{"n_layer": 11, "d_model": 256, "n_experts": 16, "experts_per_token": 2, "d_expert": 384, "d_shared_expert": 0, "activation": "squared_relu", "moe_layers": [0, 1, 2, 3, 4, 5, 6, 7, 8, 9, 10], "n_empty_slots": 8, "router_score": "softmax", "normalize_top_k": false, "routed_scale": 1.0, "balance_loss": 0.000202, "balance_bias": true, "init_std_router": 0.0235, "lr_router": 0.000785, "vocab_size": 8192, "norm": "rmsnorm", "norm_eps": 1e-06, "tie_embeddings": false, "optimizer": "adamw", "lr": 0.00137, "beta1": 0.9, "beta2": 0.95, "batch_tokens": [65536, 131072], "seq_len": 512, "train_tokens": 515800000, "steps": 5313, "dataset": "wikipedia_en"}
Below are experts of layer 6 (counted from 0) of a mixture-of-experts language model. Rows are named router (the router's row for the expert), up (a neuron's input weights, with its number), down (a neuron's output weights, with its number) and show model dimensions 128-159. Each number is 500 + 25 x the weight over its row's rms, rounded and kept within 0 to 999. Numbers have three digits each.
Before each expert's rows: "mostly gets" lists some tokens that are sent to it at least half of the time; "comes before" lists some tokens at least twice as common just after its tokens as in all text. This comes from a sample of Wikipedia text that the model never trained on. Tokens count by the router's weight.

# expert 5
mostly gets: " north", " south", " east", " Avenue", " Stadium", " west"
comes before: " |", ",", ")", "–", "°", " ("
router:493504503551472432483484486484487492507494525467499466524474489495467514488503505515503445511487
up20:470496497415567478514495499438484487514482516524459524515480417497460484491491515480487459495485
down20:498497537484482500466458500501512471537460532520520494528462467482517509515494498504493486498527
up21:520528531475500474536515499516487461455499501519504540503507489498473495524497507466509553542529
down21:530512510523473515471533555480494544491464481508511483512469494476494493568476544495514497471505
up22:518498483547508527494507489466511465451501519492478519520487512515568479480555478453465498504496
down22:496491475457517505538471486520480532516545448526500509475514440506508551502501477538460524515478
up23:504499509498529500499483492482491495468483530489494493488513521563478480519512520489502500508484
down23:478493500494474482512533522500485448528516480505530493522548523500493478514494533493482502470506
up24:466448493520478481482499507483493572447518504488484479552521503502513496486490486513472506492503
down24:487511518508502496497470471492507505502455508461462466515473476532491463475537483504466498517476
up25:489516472465493531507491518531504491487494456560488549488466535487527504510486485474486484483532
down25:544508544484510502545521488493503490491483528540527480501480465483505508489514478509515486514445
up26:475515559506499505508486492463483508515492505454489547471493532507464485518556541474488491519450
down26:522474445531446521485500516511500482499527470499527479504457490478511520503469487524465516495559
up27:544492523497469521486451476495519510498500523500485500507483525516470456474519459493520489505488
down27:500463513521475543492520473460521507529538532494480529496523497477540490509520536486503507471507
up28:519492479501504478501522534511494535531566488508531534537516493461496450497513486528534518527534
down28:489487495485507466546513493555524470496500492482528486507469524515527526525410487459513531477532
up29:496526513503480512503489501478459516478524492491509470525516522507510501501498479470506519507468
down29:518503523526530455514476494524478479515521546496499501492506533518508523496520447596491515460537
up30:499508456489568518545490478523482512469501496499469471473497508494476481484567529490493472476540
down30:513453520474513509512474529496489467480496484537518517507472537471506519509522500487529490463526
up31:442484467462470513505475477514472513513474469465537485512506456481479509491506477520494514479478
down31:492521519489503487485509507528505497501489531488493502508528477492490470513460505529482477480505
up32:486467491538513501473457489459518547477529510537471497532467471510491506528474490500485464497494
down32:458484492476478519547548455495506487496505496526447518458524519469533522526492505482498473497526
up33:498521488480479466480490464450472509478503490452500504493522492521494506534470529488519509512489
down33:510479496515490470540505478513499487531486512509529446502495543482519494526476508508500483503471
up34:517506524495487523495520479493509490519525502525584501474499471510533448492549525541469528493493
down34:524510526517480500484538520543492473484483483491500523480508496472511506510497519512499516447492
up35:500502473477507488511570514519504513508542469494512508553511456496511506487477491504444484470461
down35:521524493470486500508490500510464488505502491524516513484496502466482513531523507511452539482511
up36:481481504466480504492487456521498501516494524454502486490473473529554512509467472525477509468474
down36:458451505522519485512470533508498518514467543464503532520477525480431502498478513503488532488486
up37:520472460509498531531475452506470508468470501485481502506511473522496478533531543539498477516519
down37:520475481507486502498503444538502486481474483487498503457487492500538503494491489534470518489494
up38:481427503499518530503527561535496506490519493494517490477503495521478479476509525462497513511520
down38:473481503507496481513528503524520519503484494480468538539487511499485490481496527457505541496503
up39:468502536475574492487493512465482479525466527489514462496519545495492525464505496521490472475495
down39:445511517513474525490515462516456504508526494564490501500473535564516506452542512523541539510513
up40:471493502500499494508459491527453569455516500521497497537487469494494475524509490485518583477536
down40:502517518493475509549518533463542461523527485507517531509508510471520488473487513529507537491536
up41:485471493484491515508530471485504492487496516486467508465512511519494527511472529529456492493452
down41:463496471508483469458504490522498503474524466466518527491517493485462494480488514514504516491530
up42:521520508471517492494521532510495486500478517519507449504504504518513511498474470465497506496505
down42:507480500488534508553524489503509513465502486550524510495479452520502491499479527518496484490524
up43:471495509444490517518461517473503532522476461435499513520534526472474494546577483483522521546520
down43:482548440474479496493462501538554480492475513517530472491467492493510492490513535479494533530516

# expert 12
mostly gets: " conce", " under", " acc", " w", " pres", " res"
comes before: "|", "ment", "ed", "d", "ing", "nt"
router:432523493497474548519478439507501474525502520501507491492512480483551484518544514486480495485512
up20:502492545499488504508498499464515551520503553469536543490510467499500514498513525494530499441452
down20:474501528476474478500486519514557505506490532508486513508474459500513471504469527482489549488527
up21:491474526539526508526492508472494489452511513471510536490554490501487496501534512503519539520507
down21:521466520461505496499499473522492490469522518497522468487482504502545525515504517531435461515457
up22:513463462534470481493522473518435497482502473513498530514477506565502503508516512489513500480524
down22:493476499511456488494496514479456446513506506495483530511446483469537529546498538483463542483490
up23:502488486505454516527493503420493514457503476491546509481513519495492488508521497504547524531476
down23:508472489482524552524541512526497476475549507521503500499531520489505500497526483496492517525451
up24:458475505498570472526520517482487526488498524447494470502488490515510504551521487486499498508503
down24:506507563535500515506473533500493514484466510460482464493505508507493493492542518480549508503452
up25:495506530514489474487516492522477494452476528521534493509445484580484508497509530489472548494556
down25:528524477470506475495554509522433482479492480468500516483490498485513459508477544464486496537524
up26:560514544535494481549489498469523504501480543503511525489526544492450524470496480506506528478496
down26:490543484568469508458458497493483518480521451509471518499490522514502492495495517537523545481483
up27:527472507503536502507492497527496486448525519469459545509518494524529503472497532519476509516412
down27:489476504486476510485531495528504512508530460526477492479504467489489530474505495527495532486510
up28:488499499517503509524493513579486516491478514446494438516524479511490514501529542477510401479467
down28:551482501508504513523491494488541461527468494536587513494507555468498468480486460519505516519537
up29:486464526529529500488470480458516520528477478526521523510512504482506468521510505536522506465543
down29:513494511483497480470508496514494521563509505467446519506542538444504473470525522507494513491500
up30:523500508485513456506488524462504519511470480538587505471531508506489509467480510538484513527496
down30:493501528506515517505468511483504525503447469504494483490486475509483546472498437541502478444513
up31:485495466489471495481554502475468506494493431453495501542504496560512494534513488498531448491525
down31:477482512519549470512525481482501522484493441517521500504508493477477463518523534491529518542513
up32:517507514509537509487501494515519478479467522483508479476458516544516553520516499522497498476507
down32:517505501490538503520497530504470527463512478523496537528468459465520494495503489495485531500513
up33:503441526504504495496523519518478489502517496518504503499474510509516516554508469520504473524528
down33:514490492498483485489499520510498533516468480501511485482487505501503506538538506484522457491546
up34:507522538510500487536538490508475522531518495517482537470516474481492505511511547515526517502519
down34:490519509504517508496485500539461509507472477484524516511506533511543480509507476500477503521500
up35:491540461483493511506514488517500487451519530514474470483479453504527532505527531498484484537490
down35:523485508472470501487531527502484456453515522489478524508505526500523514520528482488486462512500
up36:519478537474518500460477504512499497469471524474511501497469519488514461497481514458478484520508
down36:480513511506484480517478497530488513477495523546490533494527506534495499468472485524525483535491
up37:514450528453538520528500513503501504513518486486550509521505492548507474546520508511534501535474
down37:523518490519481512475534496517486494514456511491475508521472495497448496549535516477516471550491
up38:477498499506506493457501514502476488507543556500523483496521528517517543511541529512502455511514
down38:569529492517552547476483500502502501476430535523511539494543481524464498498475447524486506453557
up39:499493524496507458515467529498496491493490522471521459477525505531487522501447520500448536495460
down39:479494505484488490506458554524507421480470509511489488480471505516530526526502499517523485500490
up40:503500461484460510495498483493480500477539511509560508575503497496471496467494479490541461479527
down40:483496484519515499518505491515537548461499482533479501577488546496515529486553492482528449488516
up41:511493508499506467518529516519456490488491509492479527497497478497512528518502492512475499486510
down41:498478503474480494505509487523492490503524501484442501499470498502532511532483537486485496525527
up42:487515474516513502502510505496490530473507507506495464487520398512506521496497474503532510513478
down42:479463517522502524507533475456485471520499476507481523536509505478503521493555447494490476531466
up43:520472511446538482502486492495498512489511554510508495512549513475534514540479531493536521507388
down43:489512520536526484449476549485491478483499519485477478477489501502477497499484474521507492503474

# expert 6
mostly gets: " co", " one", " same", " each", " former", " main"
comes before: "-", "|", "The", "In", " first", " name"
router:521505499513525489491472490479516528533459449516512496487494515502493442506485505464519536514469
up20:493496520548429528504513518520480457461525504453526478580481449544461492553489495488496480435472
down20:461484493468522480511515509482531486484496493553481477475497486462527505502496506497491485501522
up21:509513506511537487544540519483487532497493533509527513524507452477463465465483516523510501510484
down21:462517504531479476498491500488483478494528504488508502464469491484510492495521512504469479507495
up22:478507463484495495558497481466482510475511505497468514499498507500522523566522510492473463492480
down22:500506472514468501532505504483486516515518518487483524516484522495493484510524499509527501486472
up23:541479502514534482497499540477482544551464493475500509509511480469458492529463502495519515479480
down23:477514473468487547511510489530479512471491509525495488481499512476468512469484518479529513517492
up24:490492518479499512539486449470511567534449503490496512500475505487543508514542501485492534455476
down24:481525510528500527472513498477497486430468470504461514492511480511488520465486459504503472490476
up25:492487524514537473467517517515495494490476499465516472537508507505447490480511481492543530542491
down25:474460478496455507459526476461511491484526487485500476490554535527491504473494481498521518458495
up26:493494523488496478549532513492488502479490503498522503512501484513518569533524498509492511479539
down26:441509496502478499511508562518454501486499488526504486489467468493515545483508552469500544499505
up27:466498490527454488508477478490502507450522504476523479499478479472515514488490508519479429467469
down27:512481525489464459506508515480519531478514470519484493479529464492470515493534522495488531516511
up28:524509498503440482539541468480494528513454492494506504505512485523490494519472506525467506517457
down28:523537515485508541515536492505514450484471464507463523543538471495501512498529492524535530480513
up29:470533508478487485477500504519485496482527490489493498463514502520548482486499519498523516500512
down29:489518492499512515522553494518507499525514553507475463516474499478519508477494507506518504489482
up30:460429529511511488502532492501465504488530493484527522464500499547503486537535513485487506503522
down30:508483499454508455514500520481481508512443557524501490481476492490519517493451471524462470485479
up31:458507518534492467480499516518505510498499501520505467494480515505468519505518481489466467469491
down31:487458513493523512463552523483470476498475521497491505541502457486472487542526523530527511510469
up32:488482516538515513498488493518516476519503498496530516499520487503478540538523489499519459489468
down32:520463521500497513540497500500493495510522505495500487522524446483511473496519462523483518494498
up33:514496531498495468441513492527504516487504477495515519497512514500497504499497450510483538496530
down33:485508534508507468539483499506521494457511502499509505502488510493522499502516513511522477485488
up34:485500499465518490537521500543509480496483486503541482518485493480472483525504483485540513503489
down34:522519489505465511455491540479520537524487520537520461491490491492499502469503476509473519459502
up35:462517507509476498508473478513467541500517528461474508509489527520483503488462481480482553509495
down35:492515500521483508519537512475498506516511485483496485473531529517482533509453492441509499453501
up36:493495539505489509536489449477494490470482521516500494485501532544482524514499486505520490545513
down36:510521509500460530501532535563514494499488507498504466489519525511489488495456545463522526488459
up37:526493476461539505487470508453494460512486506467527499524488498512488524539527505482514499456489
down37:484484536477535500495445493499545464493530512516458532496443499473464489487502536504478519465492
up38:492493486483427437498506511472485548473503520504533484524522501517545512474499515481460550478493
down38:501497546523480495515535515484516500489491492496493503456525477471530501503442515467478522510564
up39:456508494434473498513485477485495505473509505502531478535524531487524511517523497493470503497473
down39:524492502492495507456512500500514512496499469522506443522501510475507513548475531454543503491509
up40:530510480500478510542495502448480514524476473485516513502536471494577475453513518515482495489466
down40:474490400521480518460500559514500514502472504508465524534519470485527478503499484491501496489484
up41:484499478526519511510548533508503512511476488505515468521553503496533533527514480494504493550495
down41:482510491526501501446515537515512481491530430500458470479569565499467514471492464503524508451489
up42:485512500515484520525502484500485527454441470510461492525517520509537508516494491494495505538510
down42:483478470476500502500520498503539544505532458448527481518473487502548469508504474562493475509463
up43:489485515527520476492545534478471501470482564459478486515527443507494511507574500539510474469511
down43:471490522513478458521489466520479475532498494524534523503472474521520547489502491542516487516522

# expert 13
mostly gets: " States", " Japan", " Australia", " Germany", " Italy", " football"
comes before: " |", "\n", ",", ")", ":", "–"
router:540512493514507459544478505508529488514539498533516490458519519472501542474536511526470519498502
up20:542501510553475488505432519433456480438515519468488525506476469520454515488481502511495473492499
down20:481495532486511473510470482510510541525530518511468472482546531487515479488559491480480490491487
up21:485518568505499484517466469469473508511527512503491533532492516464480521486489454512485447514508
down21:483463469499476485507556501519478477546503532486507517484514490551514479488504488494483484487494
up22:502503520495491495515487532478435465523512450489528495478479506466532503469498519524496509498483
down22:525498500476489499486526480513528490541532503488517516503490529498512480506548520544535518495494
up23:527440519497555495538513511491505490515496459473482491502491500525478482484499429516486501495502
down23:459468514517471487500505475467536499518497491512518465529485522468512445516429507550480530527497
up24:519472485529549510482524506487497517507486520523468533517462492515526531529482457496507526483525
down24:545486530509500525476480517490527472499487528493502499498485474502469510470513462513511543527523
up25:489478529507451478506496485512508512538523515514535522491528462488479516518495432521480514486454
down25:520500475512504493493476501483482469434497505526489478491517430520489492523529514486514525501503
up26:498522552521488499583503526473449525516495461490494466508563504477460510500488511492461508522504
down26:528472432459524510484475522455481509492522513469513551505503522480520466506517482501493445523479
up27:504533521448542536529504507519509481495494475496489494474527503484507507542455517513537528512496
down27:488454475502456498473503494542515508510509485496511487506518491518523506531484501493470522518554
up28:508546465493486523502459529512502502495511510491496484466525466550507493494570466523532518506514
down28:491543494536504485510514509482510508485462523475467470494490477515527544525568494541472478478533
up29:456514461505518514467502460477494497501478485481485479476503507523558481464535522492477471508496
down29:452472547478495510535495491471537538463493514516491514476489522500501518467477452517505482495484
up30:527499518482498484525459470506491488531486490492505504499504495503573511490542524507512489486476
down30:487488479451480509504491528481474478493474495504465534513477490507541472558535512484491476496484
up31:496485460513492506487510504478502473500493541500514480514532507494463515531489511501485482504498
down31:494479471530516479531509503526525483486487510500495507440543549517493467457492537526488446497525
up32:509508494502525456562495525516499506527487534511527473471479491529482517506514470511529497508491
down32:514478478552522451487494523468529516537548519497475436477528499484515508483521490508483538490530
up33:505495485502482499533490485471508494519517504487480497521536510497464491476503531532472546523521
down33:513499516529552526541514474508516484496563539531526495522486530507523523523496489466490503528531
up34:540502547483484516470492471550508481506503481468477562490507463547525478509501454503462476483455
down34:509530482505552479463487492461507471492507520494487499501566540514493470467539516522496463502544
up35:442485507514492496556478460507516534477502505495499475532532505496535483540533487497489476524462
down35:479564510495519506483485496469518477508545511498484500448476465523502509465509504512487506523477
up36:521461470500512494491494478512463508534515494535527520481536477496462457508485492491469505510489
down36:497483468510479504507517419479496496486532490461501513502477497476509485464510504526514497508510
up37:523535543500499480456517517529514470503494523496499494497476477456479494466515500502509520509478
down37:440442464487525507534515479532506505495505491484514523525487479552546509544499552479516503480527
up38:526488448544458512479557517466503525495499503499523531503505510513545515478503464450550484483498
down38:509498446508508447499499492491488486462532545445495483499493544524539499515520528483486520493484
up39:516527571464527509524495511454509498545500538480533521503500499475500487488499532489542495493498
down39:495510511538486550537503497533529487468498462521445522487505578524501466520497534463474511496479
up40:444442487503473430484519513489484471463485490523492497526484458546499552506520517485468496503498
down40:510496479487527480497486505471486489483496541488513501506542507523518491469528465493461536506521
up41:478515462497515497517468525518474505469520475524514487490500528529544480507512470498514514502536
down41:499495514492497512499512481570485474494511506517512517461518505462454501489499442489472465504487
up42:453479502505518464454522486464459524489464495476501511529497488485510528517574481507523497473479
down42:490480506489502509482476531466462486485490468472465531538464490520491571534529445480475484464524
up43:523523505470473526513633459516462531502501471506481476502532479497476499476537522471435512516460
down43:501548503521493501473530499511517469519480470505472496504545477517481459498490489461440487529550

# expert 1
mostly gets: " age", "′", " vote", " +", " scored", " number"
comes before: ".", "%", "|", "  ", " 1", "0"
router:489520475521483488469534486483474506524463485470487503488508504490543502503528519529522504514516
up20:539526554492540458513506501499484479479482500482534494508518513512489463530488536473493477529524
down20:516485509517456509516475510511520507469490485514551494486484468494496541529528477514478491531454
up21:495476523511517453501503440484476470489499509500472514508497495523485462490523519477479467483468
down21:488480480481497525506487514479504495524482503534504492485526504467521475475558517499463487464455
up22:470485515502479501482491556499514527462552518511500444496504504497490478480474499517507515536493
down22:456453519492537479512495494474497545513497547501544532533488551498499481490508484509511492550503
up23:490465510488494489510484478481448523489519477530573489488503509504507463503510526489505524470493
down23:513545501520499508475539497469458500583510503479455502524474510480518505512517494510488599506494
up24:518495496498523478506510517422475478489522479490526490508503443507524540527493502480526489541511
down24:514525478489483483517454511484483453538520439515503481527442517477471514548481482513482482508487
up25:557538530542504494462500445477496498478443516490512471495489467529484481467508527488524491511485
down25:530501525477491497498518519540454482499511511557510495468497503507471508528529472511507506501484
up26:506488522491482496521458470454497497479508530431533499479528502488506482501515540534494469487490
down26:468547562476423524457497486478504484521502531495503521480518498480498526519516475493492522540500
up27:516473517466526483520530480456469479487530529517517539569503496520446468486534543525527498521502
down27:506507481482506531539509463502543444485493507522525511534542507475475510503512543527524478514526
up28:513510512496519487519485527484471520516451492518479438518487503500484493505453482491492483523493
down28:493523471475524499466517535503440502474505511502485489534493475527546465511467493488500489496511
up29:492549500487505515569484508467429461452503549522466514505479456567528503501533538483511491513460
down29:519454504493471475505466524448526490503498556462513486526467488512468454535475512500489494514482
up30:471505523553583494574520521526469544480509472547529500508525518502468507487475482505493514475524
down30:483541477512536502512536480546483524517500485482506518466483560467495473468501552503506475483520
up31:507499531518497501534548537497466541505536519486478511540531482480534511525518483504510524523475
down31:515488491519524521531479491516485531524518540476554455517501523499446489508495499471500546481490
up32:519475515530521505496445539490539487538536468430504476497556500486494498487535470528476512492466
down32:508487530517532505489503503518513509505523495472499517537473525511496532518464428518499480532518
up33:521471491475470482474458535483491500471461488485459507541493473530479521501483488445489550500459
down33:523474498493521488494440544485494488504490435508480510500519482501503456465535513485457520547509
up34:526480500472486488517513491455497536500465493534515493546494501508458522508479471503452555468479
down34:449509488535510485493481479505557493453491485513518536501481487484522449469508517506485457502506
up35:494474521504470461478512533503503478506468485480421485541489502527515489501478458511452534484500
down35:502491456510539481506482490460520469511506493470487513448545481508519467488492538502475456466518
up36:474536480494496531523525481505488483488534498497477452447479523475468509506471548543497466517475
down36:525503539454520510532465521495478484473517502548483501508487506496465534506472517526523497480479
up37:523462524505533498497470473508505494534466512496539541540503454550484528479549462504456471536480
down37:499494534508531506492478491507484520501489475514491484489471516496526538495540534490508493516513
up38:494513563520517495513526518487515505512486501525538531466521480501476507484511441488508495472507
down38:516525513512482523472499461521489524504496470465496431546496521524507539503513521506463495474483
up39:515496515498486507469508497480509506494533514476451511495495484506506558496485454522527485508493
down39:512506504487532490489465515505490467505520497493488523482487535469511504510543490495480505481525
up40:502447514535491527471498469474493524544537483494482489534491489541444509498506488511514541536517
down40:523479446516571542523520529466516526476458528487489483512460530517477535530473497472460483499496
up41:471422562533508511524481500481483470513539500471523498537493482506510488547519478495483514501441
down41:496510493505498518495498512497482516531517515458484471519499485523524510491506552506452478527476
up42:532495480510464488521517489497464478480465493436507521541501453555454478492521485502522496521508
down42:531484506477469506477502485459510506530462536499488474459514483468492538455522532475526491483486
up43:486520482529539451480494503529459459482531539482500530522438534496516493470509452503533501507465
down43:479495446499522517490486517511488507484555464481451486514494503488498483533525507510469485492516

# expert 15
mostly gets: " him", " them", " games", " book", " services", " voyage"
comes before: ".", ",", " of", " in", " and", " to"
router:472497486474513518526501488535506545476521512494509481503456503497520557508500446495530523500491
up20:493517510473508502519540470490475495537451514466469520489494494486489485567503562490520503524546
down20:500501506508529465511511510462496508503467492514527493513444481497438465511488503507544443506488
up21:484540502523476463504542481533499509482500520495501481526509512521524496565512512483495520533469
down21:447491484509484517514486517542522543460486507484501530502481481517518508536523531521481514490505
up22:506483524503471487516491523456501511505489519500476513484493555491523499523475461473491515561482
down22:451478450460528474534550558504520477513496492508491499518448510490510526517506476473469509525488
up23:543503488498486496531538516496480475513478535526492482513509441465492518515506438528496527507459
down23:470476573548497471542477527495475519498486489470502513525526524473480546508455498522483458506543
up24:488510549475489498501500553482449485488472497499493494518487509529540514511471476486457469486503
down24:512497483501526467489518510504471489490496463499477535466519483485505507520468454431501507539497
up25:521524490451524507477557512481506516526496557513518448509503480508424503508476533521523533501496
down25:528509512525504494516514476492515508478488477473499509443439492497500486505527544541537485485518
up26:454517493514489489490493510458502510521490500479464483501488487462501517506512547508466441470455
down26:534503513528496485549481483517531465471510510534495541501436471530509518505520479506563497484500
up27:506518515493477527483521497509450491511507458474505485554511477494495498540486513567511478465488
down27:469494491458524530528512514494512499517459527452503488564512524542525474525448535470534485497527
up28:483470486461494497515522501472511493508509530494523529520520482551515514513556500494547506536520
down28:543519497525493508495476504517511441531526473486520535474509482486467486475473478503475494502539
up29:467477498502512504508493530488538507480502510507456495510516516520491517513554473512484461522464
down29:457451498501492457537521529512492521487518467479492524527452480509485534524497482535464513496492
up30:508513456489537509457489493508508498527417513474473468515510516492493458540525496437466473485495
down30:472494529527497480486505474538506488508486473489478533487389464504506526535500537529529527491469
up31:532476503489525487492505496514470524448517491517560469460492475540513493513489505539488543473466
down31:497526521493546487527491501508500479485524530475495545481488508518502519507451539474469519504478
up32:475481497456455522529502497470492488512496473509533537484521480479498551482464520460498518488488
down32:563493501484497517459496470506451471512509498512523465523494510491494432466495452498510504498514
up33:504481503547438478526469462496492546475461525508478458477507483510538494475512475555440513436456
down33:480522491548473491472503475504499508531496495474485434503467552496514523498522476511490531484474
up34:484492533484506485494483454469499495532518510509494458469491517470503535475484504495484546486517
down34:513552464525518503523528508526497495479503546506477462505533460530468496535526504491475483522492
up36:479550509516522524494501507494487503467528513492481572513498511473521503494523478513502495502508
down36:478507509494518558515477557551484504498546487486505529510505522477450493480475501474441485486472
up37:508479520479501527500526529494491473516488518521485532491511493500512512508522482469448483487472
down37:474479502552512477506474487508490492480518503505499479514483544484476528486502506513441523520466
up38:478502496571519539474469489494464487505520501502466520516494495524529500483526482493463466475485
down38:521475542499525479496511497518485482503490482499507455482508503476447499521507510475532505549500
up39:486500508508483483484525499483488473478494541488502501528497483516500507524518456482512501501491
down39:476522492470476548528509520497482524502516445527464541496547514497559520461446535524458461464512
up40:507506532490501448527524564505480490547466482488509529524534485500514491490525486532469466511502
down40:495511501527502521470484506471521519516515481505484468473478459544499513513477495510524481495548
up41:529545522514537473454516481498492467495531483510499490519491500445485515494529482498498525513555
down41:503444506470481514488525525479559519502480497505492485538533478454519480446513517513498483540517
up42:503522461518511517523481509534495482465435510496491523541484524515481490521502523473485548515492
down42:473494482504444502503523470530511510500552475498493507523453489493489513506519504489540466485504
up43:470553484499505479572563531489462504479481515477481491506491449468472496529500578481515514526464
down43:526528479548505475522512502479467542498503473517524477505496482500491504525514494507487505443538

# expert 0
mostly gets: " which", " where", " because", " when", " before", " until"
comes before: " was", " is", " the", " and", " a", " he"
router:470502510484475492537529517507485512459500523511512476534493458533513548506488511487533527509516
up20:481488531485498497470471526506501481489502512497461475520506517504508488473514503497487461487491
down20:470489509497459478480468471537512526519534496511517539460489452512522546514523487510485488517506
up21:525446479502508508525444525531508501507443532503480496515521517479534510473512498514479532474510
down21:511493532521509509468472480484517468488501502451449482481459486501573469527477537479498521515485
up22:474516460535497463509518459494486520466523501484479497480504519471540522525503460485492517517549
down22:490502503496486487527522518497518481510464515500514499544472514502515509506517540517547521469493
up23:485460485510480501510493472528487475508460501458476462512544497502507527502481534488482480498492
down23:537532525481486498554454508565479501494472494488551462498508484491496534496531522507498490516498
up24:537479494518506513542527489472471499492534459525490489544485489524502507489496473479498503440483
down24:484488460517517513481508490478515499524504476456469458546484524459501486509469538494497511507546
up25:495531505493467504509510512483505492534511512504512500505501516470472510472493462483493473501501
down25:519520504510514490536507472503494485457547507510494503468491503465469533492520528464437483503507
up26:488498535510504540530482504500485524492479462468521509480507516497497518467523470472516482497480
down26:508509520487512479492490538489518445489471475452453510506485537481490510496471474491506474462488
up27:481494453507497484522512448487500542468512482494502487481498494497501483531514523505506514532508
down27:499490469491544456508448489508510540526438502524528501475498487509492502492529496497549504500504
up28:488466513534503509535530488517505524508449520470486524538504499558547490503518508485511450474491
down28:509487490505476506538524489512544496499485517456465486522489451562508515488529476490531465464542
up29:523481500521453511492498522506507536535496483518476511485503499485506462474489462536508528483552
down29:531485465468470505538498498496469511533544498555575533497498472484513518465492492459483486462462
up30:540458521471525488501528477495489521474518481494475465495497510515468476518532481502518484543510
down30:469510510498481476483511476481518517505466464515511473512488514467527541521518526493501477472508
up31:504487483490467492502507517526516503536453502503484511460555459476466514523511488487463514488497
down31:479484489534497501490498517521533529460477479470558474501528472487487521543522497515530495506511
up32:470505478533487512474452448456512515518521502503510510527521491544498489462507516526510533510507
down32:441479491511563527534479545457491498496543513521535534465503475478528551535501551495464495472515
up33:550541513509487523531490467422490506508475516490477498493507484550487543511529486516453432460486
down33:478481531562514457495492549448504477497503492452522504539492477448533531463506498519474518512507
up34:521512428476475485503510519501449552519507506438542501493475492471519530485484516497485514494499
down34:525527506506475532505498516538444510517476492505501500515464477549508521477493453465484539511516
up35:530467518567511510504479482479507505505525481474481481507502492510543464508501529505520528541547
down35:463516500504435508506447522487572483522514500479519462506503494513508476470501539502492501473497
up36:493516470478504489450522522483469532535526488505446512463496504495530541499516484497538498551527
down36:501463508498533505487471533524462499495518519520537485469487481495532473509561472492478548527523
up37:519469507506487517462486479445507532510478464531458472497543531559524467510548487488480544499524
down37:488498501519484479497506508521540505506441531513512511510496500453502489479432494477492489557515
up38:496462487493536511471532477483500488477525503498440460512512514516529506478544491488500463455522
down38:446497499474479504473517512511553522494486522514534543531521459514521539490523508466530451542510
up39:470527487539550497523486480535490477485530465482504492527499465547577490577506490503487515530523
down39:536504524526522482486502510517491485496493527490524504525531502472492524489442510486508495481513
up40:537519513458506490506480493510502474517534492496514460489485476476528467483481491507490490538478
down40:509532494502533530465450527511499504445510514487503513480466542530509521532534465449498504529475
up41:478490495494514507485460438504505511514514481490467509508484513507557469518534470486466479495514
down41:501494514501453509525526535520498489514493511503527495492473493492474544544480516525536463537493
up42:493503509515523502527498462509431490479502503521523536467471512508508525516489502496447484518476
down42:521484496519499464489435487507480485510490517458546537499527511500486508494550507497531488505471
up43:510472557516509519514463477508534505471531514457465498459547546514497526542576510522494501455527
down43:520511475522530525530526468496455511490472449489496542508470542488548562479487490526512512472490